python train.py --d_expert=96 --balance_bias=false --vocab_size=2048 --rope_theta=10000.0 --parallel_block=false --init="uniform" --batch_tokens=131072
Below are experts of layer 5 (counted from 0) of a mixture-of-experts language model. Rows are named router (the router's row for the expert), gate (a neuron's input weights, with its number), up (a neuron's input weights, with its number), down (a neuron's output weights, with its number) and show model dimensions 0-255. Each number is 200 + 30 x the weight over its row's rms, rounded and kept within 0 to 999.
Before each expert's rows: a language model's description of what the expert responds to. This comes from a sample of Wikipedia text that the model never trained on.

# expert 59
Copula and be verbs. Forms of be and linking verbs (was, is, were, been, being, became, remain), often in passives after would not or have.
router,153,158,154,202,148,181,222,191,249,249,175,186,248,226,226,177,181,234,202,241,155,190,143,162,270,198,221,182,190,237,211,229,232,163,222,179,172,162,213,263,174,208,214,241,194,191,189,223,231,248,186,211,172,203,201,202,217,173,195,200,199,236,246,173,229,233,219,240,236,212,223,178,173,218,227,199,218,211,182,194,214,204,196,173,214,166,210,254,213,216,149,186,184,209,209,152,139,247,204,216,151,192,252,235,201,253,176,155,220,195,242,187,276,197,173,194,247,179,206,194,241,235,267,174,237,203,221,224,218,164,236,158,201,165,196,176,198,243,170,167,185,202,196,211,215,227,188,175,193,173,167,229,184,232,163,210,253,183,159,210,192,231,204,136,234,172,162,202,218,174,181,236,207,188,197,199,194,208,224,168,253,207,220,154,205,213,178,254,243,227,221,165,200,233,209,220,200,209,184,158,187,171,173,205,226,222,221,214,255,181,228,247,214,172,216,138,237,191,186,250,232,203,209,198,210,257,135,189,231,244,233,209,224,186,188,204,141,162,177,214,176,240,152,177,195,127,178,179,156,212,190,208,259,186,222,174
gate1,219,192,166,171,210,142,262,154,201,215,205,256,169,239,195,148,263,160,262,185,199,159,233,243,180,169,273,176,191,173,246,259,238,237,205,185,201,218,156,187,241,218,124,182,146,185,214,216,188,226,169,148,206,180,195,206,183,200,207,175,206,245,215,211,176,190,202,229,233,218,188,239,268,200,180,177,116,173,197,156,165,156,200,228,170,239,209,191,235,231,218,214,188,211,202,225,198,190,193,265,186,232,189,185,185,217,151,195,192,212,229,249,254,190,218,230,206,164,193,199,179,178,178,240,226,237,207,199,249,190,229,176,214,239,234,281,212,232,216,228,140,182,228,213,160,193,204,177,185,244,204,182,217,167,180,247,197,216,221,185,161,141,176,204,198,216,161,197,236,167,167,220,191,216,212,205,174,149,200,197,189,237,195,197,238,218,187,189,179,186,249,237,209,211,209,166,151,206,222,195,204,162,170,211,204,236,238,185,255,198,195,224,155,168,173,242,214,207,191,185,153,267,217,184,229,156,243,206,193,208,184,212,190,216,214,203,219,194,122,218,207,193,200,188,176,165,150,200,167,243,196,209,171,196,239,237
up1,205,206,214,230,227,233,182,218,230,214,234,127,196,212,242,278,125,223,144,175,205,206,172,187,272,209,242,186,186,191,191,217,213,226,201,200,214,192,216,198,231,190,163,172,190,141,211,211,205,183,160,219,235,159,194,183,235,184,185,234,174,200,230,158,176,190,165,219,230,254,172,178,166,228,197,251,217,202,189,170,198,179,240,229,207,204,174,170,205,178,185,195,252,150,155,196,246,161,225,155,220,179,156,247,202,220,162,214,251,164,222,193,200,258,202,220,191,186,221,225,195,155,248,203,221,167,176,179,132,196,199,186,216,176,178,153,224,230,220,177,277,248,184,207,217,184,217,232,233,208,185,235,197,182,227,188,146,231,189,175,233,175,197,194,168,281,291,221,176,206,196,201,255,224,225,176,192,249,154,181,158,197,212,167,183,183,196,200,237,184,157,186,216,205,251,238,183,224,230,195,200,218,236,249,214,233,163,192,203,229,208,219,202,164,222,148,195,211,232,206,186,218,202,176,231,211,193,191,240,204,214,157,208,194,204,245,155,227,238,204,188,231,198,269,186,263,203,161,241,181,246,211,206,186,171,249
down1,195,206,205,223,202,186,193,191,190,176,209,147,153,197,209,185,190,173,213,224,187,172,158,219,174,262,150,188,244,210,192,212,186,203,211,217,176,210,220,164,191,192,247,184,219,208,228,184,100,193,189,267,184,223,206,202,213,197,215,185,227,145,212,205,186,146,149,219,141,218,191,255,263,216,124,207,195,212,240,229,157,185,215,177,166,237,223,174,147,198,239,193,156,207,224,229,205,242,229,168,247,220,197,194,130,222,238,219,210,172,205,232,200,173,230,152,172,135,206,189,187,182,212,219,206,235,172,225,189,166,215,145,249,188,198,136,205,305,205,162,228,187,160,220,250,216,231,196,206,178,256,243,240,181,219,164,199,171,228,179,187,178,207,159,178,197,164,242,202,211,200,184,138,221,175,190,210,206,219,222,224,187,197,228,256,165,256,197,179,204,214,178,174,136,177,193,224,198,169,207,210,264,164,226,233,194,208,217,248,177,202,174,210,241,184,166,178,291,201,213,194,174,222,172,210,206,171,237,136,201,172,231,230,196,194,216,243,241,170,169,188,173,200,224,188,205,211,232,194,203,196,198,190,187,206,188

# expert 1
Coordinating conjunctions. Words linking list items or clauses in prose, mostly and, plus commas, or, but, while, including, by, than.
router,186,150,223,175,239,189,213,193,207,195,243,209,195,166,222,213,210,200,209,235,243,162,170,208,156,207,244,242,249,176,182,213,193,209,216,165,165,238,238,268,160,225,210,225,196,214,217,192,207,213,223,218,192,191,171,227,219,242,249,189,225,240,221,169,191,231,188,178,143,227,191,209,179,176,228,197,244,226,205,188,210,220,185,244,253,205,227,154,196,101,221,227,211,221,209,210,212,199,181,282,197,213,169,213,151,218,211,229,227,245,226,272,244,143,223,205,204,177,200,172,174,210,220,258,249,261,200,141,182,212,231,218,221,153,180,191,227,178,240,215,274,158,181,207,153,234,230,197,196,143,204,231,231,216,226,177,202,208,191,216,201,211,214,177,194,183,154,159,212,197,205,220,222,138,174,198,178,204,231,236,243,239,243,183,255,160,215,250,184,163,257,145,191,201,223,171,224,236,227,228,227,209,164,211,211,203,188,222,208,235,199,239,186,163,160,166,265,181,190,208,225,220,207,192,178,209,191,176,161,243,208,196,263,217,205,214,172,224,211,191,222,220,193,178,195,149,196,162,273,195,162,221,243,233,209,206
gate1,183,194,234,188,264,233,211,179,220,201,196,192,221,229,148,228,201,150,185,134,200,208,164,146,218,201,209,226,197,250,207,168,197,174,195,173,228,301,215,182,178,228,175,223,251,240,201,193,188,136,151,197,169,135,209,185,241,179,143,191,200,167,155,179,196,201,197,158,193,205,152,200,233,181,167,152,264,221,232,169,209,165,239,219,213,220,173,193,183,195,221,135,198,231,169,183,218,182,147,173,173,188,195,206,169,177,283,213,230,165,240,209,195,188,195,226,213,255,248,213,185,203,196,174,147,218,199,192,236,207,218,191,211,205,230,182,241,198,170,231,232,246,214,221,217,247,172,232,224,226,193,241,197,169,218,219,199,134,268,173,223,191,230,185,236,164,236,179,200,191,229,150,220,177,256,203,214,176,162,203,198,238,175,105,205,208,208,201,211,217,185,162,243,147,193,192,163,168,153,219,210,198,205,206,176,194,231,204,137,233,180,171,214,183,203,169,195,208,221,208,182,176,190,244,200,153,209,200,192,173,232,197,140,213,177,219,178,210,199,232,182,209,249,192,203,256,207,182,207,215,182,203,197,252,268,204
up1,251,219,171,221,189,217,179,197,177,237,203,269,201,269,186,177,217,259,225,195,177,215,220,213,224,211,172,175,243,216,207,235,158,214,238,208,153,157,150,252,202,181,187,212,231,190,190,186,245,247,211,191,203,235,180,183,192,212,183,194,149,187,187,217,166,262,246,187,165,195,229,151,179,198,218,177,171,199,219,194,216,247,176,205,180,126,227,171,242,211,170,260,219,158,158,207,185,214,189,201,224,207,188,217,218,205,136,220,208,210,234,189,245,212,195,171,166,196,128,207,187,160,169,187,201,176,224,185,202,169,155,202,183,204,197,206,188,300,168,206,161,146,189,183,171,205,247,148,202,193,277,177,186,181,205,211,225,182,209,254,227,203,177,179,206,199,234,204,194,185,192,187,196,148,224,219,175,189,245,253,199,218,233,231,186,218,188,236,226,171,193,230,223,235,205,220,214,206,236,194,175,269,161,201,282,154,135,208,190,213,228,247,199,208,204,200,191,206,134,190,223,239,173,158,233,160,232,223,182,187,154,172,158,227,223,238,231,187,190,214,212,226,212,227,238,232,113,191,197,202,199,188,227,171,186,167
down1,255,209,223,253,213,198,198,216,165,190,226,251,201,197,183,220,186,234,179,181,217,243,194,241,159,172,158,167,224,225,200,175,189,199,204,229,219,234,226,224,220,208,213,176,213,216,291,162,222,182,200,223,192,175,223,186,199,210,200,192,165,173,236,198,152,225,214,167,181,142,207,183,188,175,174,241,230,167,150,154,224,185,224,151,168,194,233,178,190,232,240,193,162,221,199,161,182,189,214,199,185,228,217,210,156,235,187,220,165,206,192,204,213,219,196,220,191,171,221,201,144,197,194,207,215,220,168,204,206,258,184,193,208,204,250,189,223,232,162,221,196,193,248,199,177,228,209,265,174,222,212,141,177,231,185,226,274,211,229,233,217,194,183,184,154,204,249,198,259,226,177,112,200,234,173,237,191,206,237,194,238,224,220,185,195,219,249,177,208,262,189,195,200,212,212,247,179,225,210,221,201,209,228,229,203,167,215,141,221,219,198,234,200,222,263,156,187,253,227,233,196,241,168,123,189,149,204,202,228,167,103,193,207,193,171,131,242,180,219,197,152,202,130,164,261,228,170,165,173,200,179,159,176,217,205,193

# expert 55
Verbs after relatives. Forms of be and became after who, when, or a subject name, such as who were, when he was, plus year starts 19.
router,157,182,190,211,168,161,199,196,235,258,178,248,247,193,199,175,189,212,219,227,183,190,215,207,233,208,245,180,176,222,224,246,164,199,184,159,195,220,164,259,221,178,251,227,211,185,179,194,216,262,207,181,207,227,195,194,238,224,229,131,183,201,190,216,242,174,212,218,239,150,210,188,156,225,200,215,176,171,163,183,158,206,197,201,180,166,201,209,190,254,242,197,180,229,246,211,153,190,209,186,152,230,196,231,185,257,223,171,167,206,165,216,202,214,145,177,220,168,215,186,195,169,249,185,194,227,229,218,216,201,172,159,228,159,210,189,167,193,220,186,174,230,191,238,207,218,210,163,252,172,183,231,218,198,165,175,200,196,132,230,219,246,233,201,241,153,223,178,161,178,203,219,228,174,203,277,219,200,205,213,247,143,232,212,215,154,200,158,214,164,167,238,173,249,124,198,170,169,183,195,177,168,176,235,222,213,201,182,217,165,149,181,190,196,222,191,194,183,252,210,242,213,227,175,192,227,148,183,213,235,196,235,194,164,183,271,139,235,200,219,111,219,239,234,243,211,156,147,169,209,162,241,187,153,226,183
gate0,150,120,153,196,191,161,195,191,207,209,181,227,191,210,180,171,160,184,190,168,262,182,199,203,187,138,228,233,175,173,187,209,181,217,118,189,157,180,154,150,207,183,239,203,224,242,187,209,238,217,200,238,207,177,185,207,177,232,206,233,93,156,215,290,228,195,192,202,219,155,208,188,164,225,164,160,254,164,175,188,218,173,205,197,229,177,204,207,151,178,243,243,203,184,158,186,199,167,240,183,155,159,199,174,203,197,237,176,210,211,227,177,267,233,172,211,189,215,168,190,181,155,186,229,207,252,192,214,187,190,163,202,182,156,214,257,167,228,211,184,254,197,155,231,219,190,198,180,180,144,193,187,198,164,214,199,206,220,192,144,230,233,228,250,201,258,185,213,192,250,244,244,233,108,182,167,213,174,216,236,227,190,185,155,198,218,146,208,166,211,200,196,235,223,182,181,203,171,162,215,205,240,247,192,241,203,209,219,229,201,192,216,208,194,188,162,217,187,208,183,243,176,192,194,171,204,228,155,183,209,207,161,172,167,240,175,166,218,216,200,150,216,226,212,232,191,176,177,212,210,260,238,220,187,223,170
up0,242,179,183,138,205,157,164,237,154,213,198,198,162,198,210,175,189,173,217,218,168,242,167,202,191,166,177,239,195,208,212,221,141,223,227,196,250,208,212,215,189,237,276,176,183,201,186,163,243,196,131,178,220,247,219,167,203,259,218,194,213,186,192,183,224,210,273,211,214,225,134,227,155,179,240,215,143,207,184,186,203,182,195,211,178,218,222,233,206,265,172,214,184,254,169,222,196,273,189,204,205,152,200,211,237,197,182,161,171,166,181,230,230,241,207,204,218,157,193,223,179,166,193,217,219,167,242,189,209,191,188,215,166,232,231,125,171,216,194,188,215,220,194,165,163,263,264,166,230,179,227,191,226,192,124,198,172,170,189,267,167,223,197,199,235,181,181,157,223,206,161,186,234,190,209,146,161,179,245,206,212,216,109,254,202,182,210,243,189,208,210,139,260,223,226,238,247,188,197,189,188,215,185,210,210,259,214,231,213,216,207,204,207,208,189,199,221,216,205,215,187,226,195,186,161,206,204,193,221,215,214,214,238,236,207,150,248,200,146,202,193,158,197,145,160,236,229,188,178,235,203,216,183,211,194,234
down0,239,212,223,211,165,165,215,238,186,267,185,152,214,204,160,183,235,164,209,182,202,168,207,133,203,173,220,150,205,213,219,210,189,201,216,167,235,185,136,213,197,156,215,197,199,210,189,240,177,241,190,190,189,215,157,143,150,165,232,191,213,236,220,206,192,201,183,207,219,137,171,170,200,186,264,214,223,206,202,210,172,258,211,205,214,232,179,191,229,246,198,144,236,232,237,170,199,221,238,195,210,159,199,266,162,202,195,168,198,214,263,278,202,192,185,185,177,186,210,161,188,227,138,228,137,218,188,207,244,265,157,187,163,207,203,213,268,202,192,207,233,184,254,235,204,257,221,231,206,228,198,208,203,191,210,176,206,225,228,226,202,184,130,201,174,212,224,199,192,189,255,150,210,186,209,213,204,231,246,211,229,138,249,178,182,211,206,214,125,210,225,206,198,200,205,205,211,197,183,224,207,191,159,212,196,147,148,164,185,203,179,178,211,171,174,148,243,170,239,226,187,195,179,192,251,154,193,169,208,221,168,235,227,185,213,248,112,206,255,158,172,181,200,209,181,198,190,235,213,195,234,225,218,138,194,195

# expert 36
Civic and statistical nouns. Final pieces of abstract nouns in politics and demographics, such as increase, income, term, grant, election, support, census.
router,186,200,260,222,190,190,211,180,168,175,210,180,181,194,209,180,222,253,251,219,186,214,192,217,199,230,208,174,238,145,235,235,244,238,176,239,129,199,155,167,198,205,222,232,198,199,215,220,139,151,186,205,216,218,169,191,158,201,197,185,158,261,196,169,228,228,230,191,233,150,202,174,188,202,154,269,214,192,213,214,193,210,211,165,164,236,208,215,182,228,189,175,170,152,196,219,219,162,232,286,192,172,173,235,175,196,239,169,228,212,200,206,221,207,179,220,211,163,201,214,210,198,171,166,149,167,181,202,184,201,228,193,236,147,190,229,208,200,262,208,228,213,173,206,172,153,212,237,156,182,199,126,237,261,175,198,258,204,196,171,176,188,159,162,209,249,159,231,189,193,168,184,203,184,167,185,186,266,177,141,194,151,183,237,209,260,216,237,207,243,208,192,166,208,226,199,208,205,200,198,181,180,180,208,213,174,238,241,197,182,242,186,206,283,246,233,241,225,199,191,182,213,232,184,250,279,198,220,254,173,194,158,214,219,183,212,247,203,202,178,158,221,152,206,212,229,246,206,225,256,193,182,153,174,227,220
gate2,190,211,159,180,216,205,222,206,153,177,252,221,164,257,161,188,260,214,157,193,194,166,203,209,272,175,187,213,185,198,188,119,186,183,201,172,200,271,209,188,206,204,244,236,158,180,182,195,240,215,234,170,206,225,174,256,157,193,151,180,152,164,182,232,200,185,234,170,161,193,157,178,166,214,262,258,204,168,200,187,186,184,170,216,220,172,198,196,233,253,241,239,197,202,239,134,213,263,264,221,207,176,200,184,225,160,210,224,210,209,180,243,238,242,214,182,206,190,250,184,144,158,209,160,182,206,195,195,158,221,178,165,179,186,143,223,229,248,154,207,177,196,190,208,178,219,198,196,224,214,192,257,184,155,174,166,146,139,198,222,224,216,207,204,211,214,208,207,195,224,258,153,247,226,189,209,187,168,185,212,221,166,166,183,162,183,233,158,238,138,208,126,173,189,204,218,160,229,148,250,203,203,182,181,242,219,201,225,213,220,206,135,180,171,201,182,189,196,214,189,225,230,229,191,180,230,179,190,237,224,191,171,186,168,206,191,204,202,197,146,239,243,161,188,203,181,163,229,166,233,161,181,221,210,217,220
up2,170,201,234,177,179,185,264,220,203,257,208,235,231,246,226,198,229,216,196,204,179,242,190,226,232,222,212,196,205,220,235,169,239,259,242,160,183,233,186,194,135,230,240,220,178,172,227,149,228,171,169,206,234,246,187,167,199,176,176,160,195,213,187,177,223,190,144,217,196,236,178,226,204,208,192,168,191,221,223,213,147,184,181,172,240,172,237,192,94,118,232,230,189,208,220,169,128,263,192,180,195,173,236,227,241,197,202,184,198,229,161,174,176,237,204,225,202,200,172,247,184,178,230,176,177,201,211,207,193,231,215,143,192,179,204,141,164,144,199,211,250,183,171,177,194,196,138,172,147,190,198,217,192,232,190,195,146,188,210,178,179,152,183,195,191,202,208,202,211,216,247,159,193,219,196,175,242,197,243,198,169,215,169,182,157,205,204,183,195,242,189,190,198,201,164,193,194,273,160,250,212,165,163,141,255,185,219,243,213,175,225,161,231,185,180,192,205,217,207,166,200,200,194,204,201,181,153,176,143,227,190,161,159,208,206,208,205,209,233,218,160,246,271,176,230,200,202,243,214,183,169,178,136,229,204,227
down2,195,175,173,123,221,219,280,257,179,173,244,198,189,220,195,184,212,156,164,182,177,227,162,148,183,273,150,179,209,132,176,186,231,178,202,168,208,199,244,207,219,171,232,214,247,210,215,167,163,221,200,250,184,220,166,197,156,219,179,231,197,200,233,174,271,217,182,155,198,173,198,209,204,256,196,216,188,227,254,223,198,208,209,195,167,151,226,147,220,181,208,199,175,201,177,192,214,240,197,195,217,213,123,220,227,177,214,196,194,225,153,173,173,195,228,238,206,163,205,200,179,216,216,216,179,232,239,144,251,198,179,225,257,214,209,197,211,215,160,219,152,163,212,180,181,220,213,234,205,205,238,186,215,222,221,200,172,190,234,200,208,189,233,237,240,174,276,210,212,177,187,153,220,232,244,220,233,211,162,210,198,253,198,194,181,183,245,207,140,184,171,177,199,219,183,169,204,222,273,234,215,195,164,239,217,174,205,232,203,196,158,228,243,191,180,197,250,207,148,183,183,219,174,141,192,214,161,233,155,227,180,172,217,212,238,176,173,189,136,233,197,188,213,187,251,187,235,154,231,169,225,211,242,251,198,146

# expert 32
Auxiliaries and copulas. Forms of be and have plus would and could after a subject, as in the plant is, were, has been; also word-initial re.
router,190,204,153,212,187,226,185,165,260,180,193,238,233,252,217,188,171,210,201,250,223,221,149,179,233,183,190,213,208,258,217,219,225,147,195,225,200,171,200,261,231,185,194,260,227,217,176,196,233,241,178,239,152,154,219,190,252,179,210,162,195,247,222,192,226,230,190,262,185,200,232,225,191,229,190,172,193,192,141,218,197,218,194,148,262,175,190,230,225,190,185,190,199,191,191,173,202,217,206,203,197,197,270,211,193,218,180,194,253,174,200,207,211,204,162,187,239,214,170,173,253,226,193,234,231,184,205,195,225,173,273,201,185,152,196,161,198,189,201,162,132,150,190,207,209,229,160,188,212,176,221,254,172,241,208,203,200,172,187,225,190,218,216,149,252,193,194,166,196,214,161,224,200,193,202,237,215,222,235,166,222,226,209,185,210,183,192,218,238,210,211,164,178,213,151,173,178,194,193,213,170,199,149,225,194,230,241,160,218,178,216,270,254,245,186,185,238,177,233,248,231,176,205,192,212,250,150,147,203,247,229,173,234,199,144,201,153,164,160,194,169,233,187,210,205,121,142,155,156,216,214,215,268,224,205,149
gate1,169,241,258,211,211,188,199,126,175,203,202,195,155,216,184,228,184,195,238,179,227,142,230,234,192,203,210,203,180,195,187,158,184,218,232,166,153,188,174,186,233,210,156,177,173,112,220,178,207,224,235,242,248,213,222,142,168,206,198,148,188,192,210,196,206,210,200,170,197,175,244,150,200,179,201,184,213,212,241,238,180,230,186,177,232,201,188,190,196,253,219,207,184,215,210,195,166,236,247,170,241,159,219,261,213,150,186,207,248,184,202,168,197,234,160,202,187,177,192,227,220,179,177,187,171,207,211,238,235,232,186,209,172,246,211,213,181,255,179,132,189,188,251,236,189,219,251,187,191,181,166,226,140,209,210,200,186,216,163,227,230,227,179,240,209,186,185,174,174,205,212,184,183,206,210,163,182,219,193,199,181,172,149,260,260,238,179,241,205,187,214,157,200,236,133,214,265,212,222,221,183,191,169,222,184,169,241,219,185,215,201,204,223,163,132,198,172,136,234,221,225,190,196,178,221,200,175,192,217,173,197,231,244,204,223,238,133,245,160,206,214,191,201,182,235,144,171,171,178,279,187,240,183,112,234,191
up1,177,172,238,180,208,197,183,134,174,190,231,180,208,188,189,205,247,177,207,156,184,176,169,193,228,213,212,195,207,186,206,176,227,213,159,220,149,187,210,202,219,234,188,216,200,187,203,223,177,184,232,192,211,241,170,167,141,204,225,191,106,206,189,197,245,240,221,251,254,200,256,208,204,160,196,152,180,231,215,202,214,246,174,219,173,125,199,199,198,265,223,242,223,168,179,157,180,202,182,195,213,168,192,186,258,170,201,208,241,165,230,185,202,235,181,244,180,201,179,202,201,171,221,166,179,168,208,182,229,227,166,207,168,178,184,219,216,229,230,153,175,154,233,222,206,179,191,220,158,198,178,229,176,216,176,186,156,232,225,232,192,242,207,251,278,191,174,185,236,231,176,180,190,196,121,161,171,212,193,198,178,155,137,184,204,202,182,201,179,189,221,194,212,233,179,215,259,265,244,169,164,234,219,216,171,163,205,272,202,192,131,170,237,150,169,235,185,149,231,245,239,181,203,200,249,178,221,180,242,218,199,207,253,230,260,215,184,196,194,208,251,220,187,185,246,156,181,246,208,255,188,223,181,210,196,229
down1,233,215,200,223,183,169,207,230,160,148,162,229,188,177,169,206,169,223,177,166,224,254,216,219,211,218,222,219,245,273,227,162,222,152,182,241,232,235,188,190,176,196,208,163,255,193,195,178,166,203,225,162,197,224,164,233,203,140,201,197,205,167,186,120,206,203,167,213,190,216,182,189,187,218,128,226,178,191,252,145,206,213,202,171,194,117,190,206,175,240,182,227,181,181,173,199,194,170,220,149,195,211,218,189,243,209,180,177,153,160,204,171,232,182,198,170,236,153,174,234,242,196,193,197,214,239,221,191,196,185,226,189,132,187,195,214,183,214,241,216,174,195,227,225,191,236,170,218,257,181,177,137,252,214,224,243,184,200,229,225,144,220,161,234,221,198,202,190,210,154,183,192,190,197,160,192,210,203,210,199,194,215,193,201,172,242,176,205,172,253,250,181,230,181,183,170,188,205,194,171,196,172,185,134,174,189,235,180,231,206,250,246,172,254,290,183,176,180,208,183,250,210,231,204,202,216,183,162,199,224,219,210,222,146,197,224,145,245,201,120,210,215,171,222,237,184,273,219,187,184,189,241,246,238,186,234

# expert 35
Mid-word stem endings. Word-ending pieces such as -ive, -ide, -ing, -ful, -ance, -ce, as in knives, sides, giving, price, featherweight.
router,170,207,249,184,188,185,189,192,152,218,178,215,154,147,210,156,205,241,193,222,149,214,177,176,209,206,257,201,221,195,174,199,198,208,209,267,168,158,214,163,178,222,168,151,270,202,177,228,237,249,212,147,261,164,213,254,157,193,201,234,179,217,207,193,180,279,216,189,195,200,199,148,164,180,233,214,171,179,236,229,211,247,215,205,233,253,205,239,182,223,144,209,192,226,176,165,214,223,200,191,198,223,179,209,150,162,247,173,249,205,185,259,186,230,213,174,184,192,244,207,224,213,214,204,191,184,161,216,231,219,206,186,188,149,192,223,177,176,170,236,264,190,172,146,148,149,169,204,163,216,194,178,143,188,225,213,237,184,229,164,214,186,144,150,204,208,151,190,177,168,160,158,186,254,185,238,204,241,243,169,184,229,198,220,214,171,249,207,199,222,213,186,204,210,247,207,188,210,179,179,154,213,173,195,180,133,213,218,277,171,211,180,206,193,210,236,208,207,193,186,146,225,193,153,137,186,171,248,259,193,193,175,168,225,185,182,152,233,196,191,228,230,193,193,167,222,242,201,223,209,226,172,242,183,185,199
gate2,168,201,232,233,188,179,157,194,193,195,189,219,215,207,261,202,133,200,211,234,214,186,265,218,156,176,217,185,208,230,235,158,161,258,145,144,186,227,181,218,229,168,179,198,198,231,229,146,208,164,212,188,155,259,239,178,200,200,241,231,199,178,199,234,182,204,194,144,188,169,259,217,240,218,160,275,249,198,203,197,200,243,199,208,215,237,241,198,189,153,226,206,226,211,203,161,212,178,156,215,207,199,256,190,183,169,114,143,209,275,140,211,206,217,264,207,184,160,245,188,172,183,209,222,229,190,165,220,199,189,172,198,228,211,228,215,182,184,252,212,228,226,225,198,180,194,173,246,209,292,202,211,184,221,196,198,233,274,236,247,202,212,124,188,170,214,175,195,200,179,151,184,266,211,205,199,237,202,185,174,184,241,230,167,217,179,138,220,191,195,217,191,199,176,244,183,203,232,183,203,170,182,196,200,193,173,192,222,220,198,188,236,162,200,241,195,218,211,173,185,210,220,209,200,224,223,163,144,169,158,203,255,255,181,236,223,227,178,199,234,211,217,198,191,205,173,216,185,178,195,215,197,180,257,200,241
up2,179,159,273,198,217,168,114,192,188,189,206,262,229,162,193,179,134,145,206,268,142,147,238,241,183,231,184,179,182,270,185,203,143,229,202,202,215,230,190,196,226,174,198,204,216,210,240,210,209,194,220,202,195,189,216,214,196,261,155,189,210,190,212,210,184,200,198,145,197,217,248,230,214,186,182,187,207,214,209,206,202,211,200,194,169,224,230,244,236,180,175,195,196,185,174,188,198,245,190,198,184,215,191,191,178,224,219,135,205,237,176,226,153,164,231,183,162,162,247,242,131,170,170,176,212,195,174,238,192,236,189,212,261,207,193,206,158,207,242,153,173,222,221,249,129,181,206,246,165,248,177,224,238,214,188,206,231,220,165,169,172,191,170,216,202,194,195,171,160,186,164,201,185,195,213,170,217,223,152,236,203,242,218,190,211,146,221,217,186,235,245,216,170,174,216,141,128,241,150,253,154,162,187,200,224,184,191,216,207,240,168,244,151,200,247,166,187,235,181,188,176,188,216,201,215,220,208,206,226,198,202,240,218,197,219,157,214,235,259,215,223,152,191,204,238,212,204,194,170,215,252,173,211,258,207,172
down2,221,222,234,144,178,170,204,200,223,179,195,227,235,205,203,198,160,177,214,178,190,246,177,216,187,216,207,239,218,224,185,211,146,186,223,223,171,223,160,125,257,132,208,140,130,143,209,215,161,183,179,137,237,221,180,175,201,213,219,209,173,207,172,142,220,193,226,142,269,198,218,166,167,177,216,174,208,117,169,199,193,236,207,152,194,182,228,189,233,229,189,214,180,194,205,231,206,209,215,198,212,180,193,184,158,210,212,194,260,177,183,201,195,202,196,223,252,223,202,212,202,253,184,152,208,219,170,208,198,170,161,225,197,154,169,194,215,239,197,198,211,158,210,212,222,198,242,220,179,233,240,215,226,197,202,189,180,219,183,159,225,219,200,216,207,177,259,219,184,220,192,227,229,192,198,214,186,198,167,240,190,175,248,229,239,210,167,170,236,171,239,193,205,198,174,285,163,158,228,213,190,195,168,197,157,194,167,192,175,157,218,221,159,244,185,138,203,180,223,205,223,254,195,160,228,142,206,222,186,208,234,227,164,152,221,174,192,179,221,234,167,187,217,231,278,165,211,173,231,201,226,246,202,279,219,121

# expert 31
Name-internal i syllables. Vowel-i syllables inside proper names and words in sports tables and lists, such as Cardiff, Denbigh, Carnegie, senior.
router,238,241,186,217,177,209,159,208,274,168,172,177,148,161,156,179,161,195,189,163,171,147,220,195,225,180,164,250,161,171,243,178,159,248,208,293,222,163,224,183,220,160,227,191,273,213,222,207,244,183,141,217,199,192,201,188,201,192,223,215,207,151,185,208,194,227,216,160,167,212,188,175,204,193,210,171,228,214,139,218,232,236,253,221,176,186,172,193,209,201,196,186,236,178,200,168,245,171,241,221,172,168,156,145,201,219,185,183,208,222,180,215,198,201,223,210,213,196,165,204,133,222,149,229,214,211,202,209,233,268,190,199,168,249,199,208,233,192,176,144,141,188,170,188,228,190,205,187,211,155,210,165,154,184,200,153,136,220,219,199,216,252,153,203,190,223,244,188,198,186,228,174,249,187,241,188,134,172,146,189,174,223,212,184,170,234,194,179,181,129,160,186,177,182,232,239,198,199,234,224,216,246,209,237,214,220,214,176,184,170,225,205,214,172,219,242,187,226,232,211,248,239,165,208,197,163,230,170,171,139,182,196,175,161,239,217,208,244,214,193,200,204,221,210,162,221,209,218,226,179,165,206,191,212,147,149
gate0,238,152,227,205,179,205,181,196,230,209,178,237,188,188,179,186,241,130,269,217,120,234,250,227,174,203,174,239,172,260,253,219,224,185,163,239,164,224,242,218,204,187,206,201,207,216,215,223,206,200,218,233,201,186,197,262,175,206,244,186,203,233,200,209,269,168,218,235,219,201,237,210,226,192,208,205,199,108,170,205,174,190,216,218,175,226,144,203,211,196,133,190,227,210,195,217,239,188,261,218,178,204,152,142,211,181,225,240,205,227,245,215,135,219,210,236,241,183,159,193,208,201,194,240,163,170,209,183,149,229,204,207,204,236,191,245,150,160,182,195,224,196,192,157,201,188,210,187,213,189,180,211,212,202,111,197,185,162,185,149,202,218,195,238,195,169,176,161,172,184,206,180,237,214,211,183,195,183,191,191,172,179,211,210,218,188,229,211,176,187,184,158,209,190,203,204,190,233,181,226,245,160,208,232,232,215,233,178,178,244,238,216,182,172,226,208,173,253,164,216,215,258,175,193,234,218,223,152,200,221,186,227,134,229,173,218,177,206,236,233,240,201,130,213,191,154,269,209,157,231,225,226,271,183,159,183
up0,260,170,195,232,208,169,246,187,157,174,150,120,223,197,248,230,229,220,241,194,233,190,231,240,201,157,188,191,209,216,205,217,183,197,200,186,206,206,212,215,237,200,188,190,213,151,247,197,225,218,210,183,166,160,247,200,225,119,195,217,200,221,183,214,197,181,183,193,220,140,212,234,183,251,173,211,216,225,163,166,211,227,144,173,161,200,183,211,233,156,240,247,200,152,180,175,199,170,135,202,177,221,147,175,162,220,184,215,211,205,168,165,171,149,254,214,278,207,202,210,169,227,220,202,147,238,215,225,188,238,267,220,205,251,257,168,143,180,249,218,224,222,176,185,227,181,210,183,219,201,221,193,222,217,187,170,148,217,234,210,195,193,233,208,207,214,172,205,183,226,193,168,235,226,257,171,217,153,215,261,158,187,181,182,199,208,163,168,219,216,173,148,164,213,155,255,227,180,175,221,200,209,215,186,189,179,183,168,179,182,228,215,194,194,138,177,167,270,213,235,229,159,245,178,194,237,239,241,184,175,187,177,170,160,215,195,214,129,218,212,200,234,231,197,160,209,208,195,203,211,152,169,163,175,179,174
down0,171,226,150,157,152,188,238,168,175,207,220,224,248,189,171,176,208,195,186,242,200,194,184,180,143,232,225,196,219,185,132,152,189,221,231,167,185,221,236,149,202,204,125,213,235,205,215,250,186,196,208,193,220,254,242,203,163,213,198,243,198,213,206,194,194,213,205,219,229,181,191,211,191,227,187,162,157,160,239,255,194,204,237,160,195,166,208,221,216,197,162,179,174,169,235,220,210,207,180,198,202,174,261,233,206,224,214,221,218,217,173,259,202,180,249,252,214,181,187,164,237,196,174,244,173,212,213,171,169,238,219,200,180,217,214,219,218,223,222,208,236,146,208,170,221,241,197,242,225,190,223,223,166,304,218,164,211,168,139,246,236,190,214,228,189,217,204,140,229,225,174,164,210,227,241,205,211,197,221,250,140,198,211,219,278,119,194,209,199,180,200,229,199,141,157,221,180,206,201,241,167,179,176,166,240,202,190,195,149,230,180,169,181,165,162,183,243,217,172,147,239,144,206,248,194,238,233,234,185,216,228,189,178,182,239,227,241,233,225,178,209,202,229,215,215,218,206,195,216,185,183,144,180,148,215,205